Weights of a small mixture-of-experts language model, trained from scratch on English Wikipedia.
Size: 14 layers, width 448, vocabulary 34374, 124M parameters.
Experts: 144 SwiGLU neurons an expert, 4 picks a token, a softmax router.
Below are experts of layer 11 (counted from 0) of a mixture-of-experts language model. Rows are named router (the router's row for the expert) and show model dimensions 224-279. Each number is 128 + 32 x the weight over its row's rms, rounded and kept within 0 to 255. Numbers have three digits each.
After each expert's rows: "comes before" lists some tokens at least twice as common just after its tokens as in all text. This comes from a sample of Wikipedia text that the model never trained on. Tokens count by the router's weight.

# expert 3
router:202192170153103074061136185167114062110123151153131123122108087096088111104102086158119124211156188136115168134148102147191100160186109198052068183156106186073123145116
comes before: "20", "19", "==", "-", "The", "18"

# expert 8
router:138154110067148123137193162153135129092112127100167111187047108139151092123086110134130077116123159160102139094130109146159171163164084119118110100180115114110170115126
comes before: " ", " the", "19", "20", "18", " May"

# expert 12
router:137122184152131175129168157167130102077137074078140141162178103103127122153139131142057144081069105128163107145115141222123105112132161173163142150111106160179146097105
comes before: "-", " ", "|", ":", " -", "ar"

# expert 13
router:043117170152097110229146127129026163107097139133108146087163084175141088141106126135148176155129134128141134120103120092146165160130215078124129184111132107167069094098
comes before: ",", " (", " The", "'s", "\n", " In"

# expert 14
router:093120164115132162144099113169157119149141128144063151052206144109162064133142175125137143084047145105164155190163129129209186125141154096138138198061139128133084122072
comes before: " |", ",", " (", "\n", " /", "\n\n"

# expert 18
router:153110181120142080166133142191083216119135112155165181104131195088159103183145075169093139109125102126162110194169110163114139093146130144168165144092087136112105094148
comes before: "\n", " of", ":", ")\n", "\n\n", "==\n"

# expert 4
router:128093076119165163096138102064121024048166127146086077148126160136095201101114083158102158163160091149124139107147142098195120129093095120080078138143146091118171125152
comes before: " ", " —", " W", " L", " —;", " USA"

# expert 25
router:148052157161112101101079149148102120203195106142107060133138119100163120117108170127150094110059115139143098122104165159159104099119116128116136092135152122105152158115
comes before: " |\n", "|", "0", "1", "2", "3"

# expert 19
router:140156045055178136140130145177155177136099099122155096151131103111094081213085161116151088196103134092141096106092132148051147123146126155174128112108130135171119145150
comes before: " the", " a", " be", " been", " his", " not"

# expert 16
router:152113113120093130147152135086130058132134147103091140160119105108142124097165133149192118182122129152073165103133148187132113166165139166116099151200137088121140096132
comes before: " ", " the", ".S", " which", " New", " South"

# expert 24
router:086116108128178135117133130102204202160103135136162160065139091104187116131128141126143080127066144149134125115094062068101112110148163080157130126113061120193106148152
comes before: ",", " was", " of", ".", " is", " and"

# expert 15
router:098161128134077100142125152075152161136094134058099203061110132129110166126150202079138055150187173107081131139104089128097114131119110153107161124117137142167052108104
comes before: ".", "0", " in", "%", ".\n\n", ";"

# expert 23
router:090101108176167133044110165167144035165148147152103135048089137125145150105164119120150129123168131095040130098126086153180148161118038109047123105175150153108182179136
comes before: " |", "|", ")", ";", ":", "N"

# expert 7
router:149130082120102169160107148142126157106098147149146134168127182148160131198134187164122116200144105106151171119116146142084094070135131129184094063149152155151095140156
comes before: " |", ".", "–", "th", " |\n", ";"

# expert 9
router:147154187137068071075092167067097100176160119096098118092066114186078085105137103134141107137171152104144140136110174132170142105074111152147095126194175143088114152101
comes before: "1", "2", "0", "3", "5", "4"

# expert 27
router:126112145155127092102114083132158134147075137143128094156174133103104087126167100103119137113141074094084116074158133164204080094119115155113185093124131141117091145155
comes before: " |", "–", ":", ")", " /", ")\n"

# expert 6
router:103114065118111112142142124200150176137109145126094103127176147091161126165149165158100075092151104053111112148131093101069162123113163123141148140055141095113114205117
comes before: " to", " in", " by", " with", " on", " of"

# expert 29
router:141150185134089076111124088091090105110117137107171153122122090134105103105153097140109163109149161166121125132123124125089127155118105190140128124129182145119127064148
comes before: " ", " •", "=", " −", " was", " is"

# expert 2
router:091045164106210167113115114170094090106113185149144140123108123161160135145170115134101131114157090125142096116109132104153116084154139116193168102161131183186145135146
comes before: " |", ",", " County", " election", " House", " Party"